Below are experts of layer 3 (counted from 0) of a mixture-of-experts language model. Rows are named router (the router's row for the expert), gate (a neuron's input weights, with its number), up (a neuron's input weights, with its number) and show model dimensions 384-511. Each number is 500 + 25 x the weight over its row's rms, rounded and kept within 0 to 999. Numbers have three digits each.
Before each expert's rows: "gets" lists some tokens that make up at least twice as much of what it gets as of all text; "comes after" lists some tokens at least twice as common just before its tokens as in all text. This comes from a sample of Wikipedia text that the model never trained on. Tokens count by the router's weight.

# expert 10
gets: "-", " of", "20", " by", " on", " is"
comes after: "\n", ",", " and", "),", " a", " is"
router:554477492512451461487499494496475504522482500499485525515516522547492536516526526524495511505495506492508496454508526503453480486521544504519521485497487501430513466493500498494472498503443469518479559477516483476475484459486506538496464499492484506507532484512481502528492492471463437493515503477487485496496515433495469497461519512496523544532544511490482505503544512518492512520493
gate0:470526445484472504520483463516433508458512533515482518494505504542516518477510529477527511528443471499514490533486507479475519527462536513512511523495513510455439485496501500507523472518476469517490521523487511501508528485492501484474531515503472489524496530501530502498473465493495520512524535506518484496491471504521493527538498486478497496501494508476519535492535511456534491471466
up0:495500480507476533556477492548518513499474510517474497506504513497499491489522512482563478472494478503532512526519505507519493485511577446497481491545496511500505488468517489504491479488513513520534507512464489509492502511526463531482484500491468509513484492529469505468456525493538481501490505500522493464509495509498484517504520538502516479533511497511522490516534476509558494504512
gate1:505506534463528493518497461518506489495540530517506472510461475480549458472519523487476490455512487471472502519512487520484505567523469544559479481477517504515481458516490550469524532510512564506545494462522535532524469480523506483494520504480521437471504502463462491513484486505502517548529511525470483474512534482507484480478490500580558523524478494519504494492518496523510499498445
up1:520511490501505507471469488515518513486520537504528513503544522527537489491531486504458524535472500485456460474510528510430521504492483501535515505515465490461487524512545494467509494503484519524519463457486490500547489516479491505506530541494472511486446503534513516515503442505481527524503522525502465525514478552483511518518502521520535491470529482502536521541487516491511511526490
gate2:467475521470513525538501538489482497490529492470518501502494487513500527481472505470524505459557506487485464539454546497476498476505469502519533502477496512485503464515478481493512506534504506543518510451498474523462498465473533507524508500512478495528474507500477476510468521498502508560478488530463447504501528506486502471456484540542531515486527544477476517500507454467471546532530
up2:510500459517464516483502490501555532475527551513491456489465545533505457489538521483521512470492520552512464471545486478520547512472478504469482477516536513500461483479499486511498485487478532515528485556489520512494495510471501488484468463496480528471551511484538543515500516485482486474496501491517517516498499506459517524554532509486509470515522485498528477474462563502516506488480
gate3:544539516489501517525468528458478556488492508526493485494486502507500548513558522503497520476519473512449488471476501519497517501514484482514467486502512492494551496514521501495483522514452503494524482499520507514452491496505488481552514490478501475478479466505471532471508493504503515484498490498498496527469487497549556481478507479475451505522501511525519530485522575488527521473498
up3:501516458489490481519533534422502533471469505528501524483532516514507510498511471534520508510539476472479539534481466472471498494476526515445453498561504475488492490495501453535501510494482487463496515476493518522492469492521505474483485479442532570513530466541476498511474478498531571505532490537512523529490467468503504495496497529482435505516518481530494530506503508511458557463495
gate4:514506467505494498473528512503526496476507502453498509468493531535495516534503489509495529509544493499487503534523518524503516543495497460490493465501500512533510506495489528521515478513530499472492516486540486523511481531512462507472524513510492468543478529498489482500480517517492441513522456459498531496498494514505501526444454489501514468484513461538492512498515495469468516482492
up4:462459548512483487481492554470564569509483502522482500477540467525483480462478480529542508466455500519507503473490501490508476466518510492486489498504485462496554522490556458489450517495517486449531468468468432503486497497499494538501503498493547534448475458485502477482515482484529499497489490512496526526493515502526475496507506488485516519505505505540473519496482486533508506536551
gate5:455499490496511557474448497483507545513509485495463513542482521540496547512450530514518501491491477488468483516520540477508485569474517545494462507505490507511489553517474515479444533483490466488498518533481473511487532480525533533503541498484485447514469464542525459496526522516523470485503512501503516489524514491526513522538500465534495458525521514467466489478558468546514476486514
up5:520526493526526507540499513467531478510491495482506505486496526490464483538507523515480504530480503466435515500475447495480531477477536476504454476516514540548468522472540480475475508521498506506497498512454461487524509500489516489479506477480485513496501470513510546512509496502432512488505541492473484500517499514472472513494498491534506461474499536498477473461493495468465512522541
gate6:517474490499495482503499526520565482487489536480473496487525484534490450501536511478495505499467497476519499519489440504498523514491572514534501477488472504485501511514473482482512530486501529502499465560504496498485519521496469530443527524474489512479541487515485482483500471479510489546540508478456530505554499494555475495520523527476554510558518515508549475515510467477510523525486
up6:457554527498480514461426485466509522498531486476512523482519507470542524482495526486494517507520479513470464504494500491501510511480493508505496524478546529486506486517539463476552505485494455529474521479428490510487492528542469479547517487494495503506494501528524533527524516483507516482496493530534494485437508535487503507505523499508431475490465524476421510508498504512510507479490
gate7:486483480542505544462509488520540507492487517491475560508498500499509438535538490471480546501515493532480481508477515491535458491536466543454531534492480537488493510516515511535514509502480483480512548468502524513522488526503547505528521515488508485493452524460476508494565482478505518490500492490482519443455478518550497524493519500508487531517494538469524513471479474493494524540482
up7:462469501522537508517502533476510551536527493495501499508486471566516447519512494474488465514569508562532524496502497522506500488509508496506518503473508494488485506543531503547503500467466485517481534498522534541498438475515494508508482504499508445516522510516511503461444515476485476509533489489503498504488554505496503500520474497513502511471464507463511495477493487555505490544490
gate8:538507564510534509541524500526521574502498479522586467516488499476526520455557530489455504520515513526532550507461504520484480507534500526523497495544516500575476480503505464515455501470510511502498464500445516523523499514526457515514485499549502514518495503476478503480495510507515482487504498502469505505516543473497443492551511518440516545490457493510463521486486471503502531482503
up8:487535521501544498524532490511480499468511495528470496512543496479499527477467536508490503492494464471499526535484483502457484474480490478453508522479504540445497515524482528444474526532512520506527538486477502448483486514498538519526470463499534507505519493523537526488507528482443497494497525534502495499533542498489537491505491462489535465529502500457524488502484494467505537544539
gate9:482463502453491555523482502495481463468509516538516463478522487499489460461529506483525468519525502534518498530528502529520467509527496505476518533504543516505536511530476491512533519479520435524519502483527511509441479555514555466496454458509458525501511485498521541531490469496502489479490539523476497471486457493514495469511518496500493549493477465499443502561471539527469493463512
up9:522520509485455525496528467495526499475516532534532481527530496473505483530483531469484503490463477463523512492528467517523519492460513518515502517471539489450471486512495518515441481541497494531515487524512578490465527473497524507475532508511537457496499517502493503534492474575463478527474480461518521507482510511503524535491512493471497531485530510514518484519492492491467507517459
gate10:498468508549482489513513482529522486505474484517466460465511530521466543554504528513458499529519496495558476455517527493456481490486523474450491502509502541509528452476484539464489516547498515519540457519480480533524434498479514494494470479433502533492496459537495487475479524500519471527516507481470473465497524541523539541457504513527502468490540522486518481517532471485500518457500
up10:471523492513495523556501489500490486465514492453441472494516492523465549536513493504484511535497511496520480506479548515520504526514485517517461547509482487461504500497517509517513438538469556520548521510520521470481495444511519502515483492515538506507504514529548483496509526479509504491509504466517460532502462479486499508528521445518522481499533479463513505477515467502519498460454
gate11:531526511514495475475516523498484524569508503479484482485540487496503535526517504493496489538479491448473494503494480569486515503484499524500430511496527461478467464488489494491538466476514525504508526492513480491465505530491423532515523529550474527479454516533501477503533517510518528534497510463502520507496510501501448524481505517479535536501490512518515507534529533471501511483498
up11:504479493522513508544507484480504475479453546526470505498499492537478489515484511486514493553513482484470450448460482462517495505501473506524467511529494455512505494498486533511534516524488520456563496492461516487461493512465500457466487489492499495500489448502510521539487523526481480517461468554515484521453508494522506501517538504456484516495509525536524557510470546484494510485516
gate12:531479529531502504538477479528484514502480442533503507503509438530521491481484522521486535500495485482498509462528514513477501452523505495461475500523500487459489502513536498540489453546455471476517537493505500552518437501510479501539487534513493483535500505469523472531509465506527519492533524473528487499481472515500491496502525502516536456484463455477489485479523489482468490502506
up12:518497501482500498436483482480501491493495547480497509488505524478490489531516453459508496501458475523507477504478484482474505505512454476523522464478495491525480521513496472483525538472486500532455474499499490504484492468488496476472518477535525500482523509466523539492493498505511464502485480518516510508483503540488525459531519484519456549530519473537484530516451503541533461503489
gate13:499498457508493546469550515482495499455509464490474458442510527477506490473494502495514509546487492486473490529524517522500500526508485544473476508472451541452470505526498540495500527526507524503525516494515492479460542486456483481494520514477492483518487503465539468551506476483520525503521532528499478467538447485505478510488510465484523500558478438502506545485535491468514518527462
up13:511473508445504555517470491529496528513479490493524458521521512542496502525525485492509526534524487492476539566487466489518488501503499463539470518522483473516518504500521490465522511495472523497525507493486527488533467469520535504504461547543526513504524464525499503502497539435493494464471474495510497493508510473555490517507495501523472520442519513504532500481524529492506483492496
gate14:481479506506504457515514498427519509506524478480486521476460504491513506461507513516482529511509539500525508526467495510495484510538496524535517482510492539483564521470475492500524483499512529534499463474550445528475495487481489502478500487482524501491503510509474459534479507462502445497494501513469465485523506530518463534499492505518496486517510528481527536499471489496527534528504
up14:494520486498525503515466484498546510550537491504478489510489503496496493515510527465478490472509507527494487471486451476507504493511538500502497520517517493508519480497516474553529505513537511545511550502510528491476522485464463463490540516486479525488527484460506476542515553506476529510514484477514482483505491515486485541507527491522475513516516519480512468500521473482507471497470
gate15:516462509512484473473489505471492536468513515470482460475497490483495508491515494479497487466498494463530464542499496530495511497519563495511476482492487486481478528521498496494512463512485501507477494480482456527514513494549533468492470500509502499523530517539539503538472496487512473569473498487490565453527509493510522497471484503474547511512520508507527535479485495518486530502476
up15:545481487523508473535476502514478498483489490462520525490454522473478478560481498522455496489486516540501536513508482469517475540498523539516508498490468497514495480531498501518481457488498511550508504465555504465512471481470474502541517551464481475514518513504515506502506452486492500541489530536471479483505487495543488489459527514525487494474513432459562529518493522511523534513432
gate16:499548538512507506506528494488492538547485503501522534501515462504533483496481481490538468473485521529533526547438445489525520511529517472517533523525516539528473499439473471501440444524517539463466501490508495503480507538466514510506486497486486507519470465441510506460460506546523526474501529467497487456520521501466492464521491509484488528513496494485478473515526505519506508490536
up16:473503527510513456526517500482473504512545472491502494543506505502518490502471518498490458521481486490467511517543522451507518480488513530499503545502486548540490519441539494488490479491481498466442524511474514525479505502502526487555493528534480485519513530483490486539483485489505531451503452509515521535557514474491493459495514490545514528499496483506509501476476490493525481512495
gate17:489515496466492478505533547478503525490534495492516520512512508539539502506469481544507518449520490549480512521523505505516502515514489527481488507510464504490489545490505506485531470479510493489507464536469474500539487474491469466542486505465450503514492477436531534479481454508544490540475510524449492506454501488494562463442522477478485472498490463518530500498547489504497518531490
up17:515494475536486531550510549513502520446490537502512510476511481473470490526508478459557542477452494540504509477479466474495514520448522494493498455484518531493508495515514564528500496478514514515497555486550490511508518458479484482508504528501494524524513497455517521560451498496515474517526492535452479528463468500488535474495467463490483504491525522512489528553557544528508456466495
gate18:492483478502546484495514510487470530519481483528524510480513498452519473508448496508475491507517481473505496500551490500507484540488520474526493502522494559530509489480522484476485486468472547514526507475542517469466494514510481477504510514479521500511492543472517518484534534547503542507463460513514501449503519540478478462490498476528501502484496530523479470515489505481473455476474
up18:473504494519471530494469534515508492489564494530469547499493502534495517462544478498510481513522504484519521527531486535490456531518473541453469481497491487500484524501487520517530511485509508497497498499504507509555485502498505529540514469527506467489524495457450474504458482459474506465512507509475501536488469539513468537521523512483465468496518447540477493481489531487507525434532
gate19:517493510535490500487528429500486457524482516487528517525463505510535480490514487472516483516498483493548498482524508521519518557443474514518489433542513538537521499535544516465514528479475500525519492507517532487482515456559507529477498503545500493503504495470513433500517521453491456513553519523469467504500459521512504470508492477502520519487492470486477527510540513489538496484497
up19:481565541498526506500504500470519510488523483466569477512501479513530503555460524504521542514520515507500488496505459493495522477547545506526508473520469475467530465503485452473469476542473501467478523461485476463511481529486546492456455445519542486494510448536488515487542511488494521503501482499523493483461506530496526525493519518518488513500493507519459493487492448510481471467495
gate20:542492491557475518467469517512581475485513503522513494500496523501502482502528522477477450459494500484517516481469511513487477488546518497507534510456493521457526474515512525439512508568526512495513477481530453517484497505475491520481508523489515545476513505479528494480498473514500448493529499495513519493528515453460484490511457482515493497491518479461482533478500496512532528515479
up20:532474512511516517511485523508515533482509516497475461515484471535537472499516500502473443438485500530494514532474494482503503516483464529523497512515505508493488459482506508486509462534490513493476475534484488518433527527527463510505504477497481535497515513504540528499526489531449498506468468494512535476492555479501523495517493483461484503492530530529504495502532496531513491491478
gate21:487455516524495513494530480520492543533519526481515530444499463520506464529473477479504491454509537505444498495463508484501480454470499506516499481476523477490478506499472478475483516485516526476507518518501501549490540524459515424496476499506464497515482497437474466493496455559454518529524535447501489490545504496472516547499491461478522526491496489521521544473439500520435510484532
up21:468472487504479448477503476477504488504553530535503474518527460507470533476564462491498484484459532457571478456505495523489523542523477481537498523464475500493526493466511505535504495477499481509497485496552504499494530530495475530517558451486537480492507497506500514485502550469468510513505480532509557464485543501484482520450504514504505540524467488545537461490547485489488524505487
gate22:503544507500438482489483462515465524500492528481548536525474513518483517509485475476472533537481491483494478510456486487540529481524490525502492518515551470437461461528473497468546505485451435544474506496523490532448512538473489513518524526478488534491493502513491512498525521522466478516507481531552491461488505469554516531518515510510464499535476507469493496500535532461499514534515
up22:448512480456498505505459535489506452513481489486495489520452483512453453505501472481477523482486524473465479473504485521470481486550490533526496549507466509491507512525529510499474490454453470526479529458507548524509485497541500510498498497484478493493488495479559473458491478486511530518479503501517452481519432479512548533530495500461495551504452515480531469508477510491491524490484
gate23:466498514447514537485505498437497461518486536467547506437486548534489463515514484480527492520484461493505532470516489481483489489509486511511533490475485498511549490521510454513524450516530481468463512527522488540474579511467507515531480524505497468498478527522467483469482481483517506507494468522480503486520490518436525538486523501485507532554538514460482491498489461478481493536467
up23:474517524496457489487507498481488512521518529471516485469488494463469483498551508495533484470484433498519502503488485512516472491489518512514563496474494509500518479529508456509474461494478487537461480544551478512504514535486497515515532523497525515517495510522504491480499497480534490502541447523523484521480520535490552517466488506485500509523551477495490502501516521492516484521462
gate24:457499493481461557522536471483476532470507545525503502491505524533477488504445511499530507508460491515505585511526534532496469507518500474451496515544513492474516499458490478515461516479503540501484524488503541492515520482496491474523518489472472492548489471529466502515526455521487487464488482494461550531513496493484530450461474513520541499496513490514503489493487526444506514515482
up24:526520504522506504468474470475519524558540522517505538491472502503492488483491468491503554540490492520539556477540507449497497469496484502495490544478488520537496507471502490491491499481474504482459463493470504512467474506471507536542513464448526506460515504478512466510500475485494510501514489536504510456536496501479463533508482472519527506503512502513475512558483493580521477512526
gate25:487506550482486522503519508496480506479532536475496527527526512526470518515502546547465505467485532482512468504522499522473494468516461545510487493466459498470505467507491487548495473480532504531509485473531464490516473480475526490529505479489480488509531522485480481517520461487462476477506482501479472527492479523532485486502527506467530511491440455476527438494489483495494519531502
up25:527489448519533481523515481503542477534569486478489508488487491504518555470483527488497475513502461503494469520500492479515535516474517483529529469509543507481504490511511522526481550533529484472444529546466512525487475504513516503468491496491509509490493539510524523493463523535539517516526484467483487473493492454464459526554496459549516474494526499529522502496509459533516476514498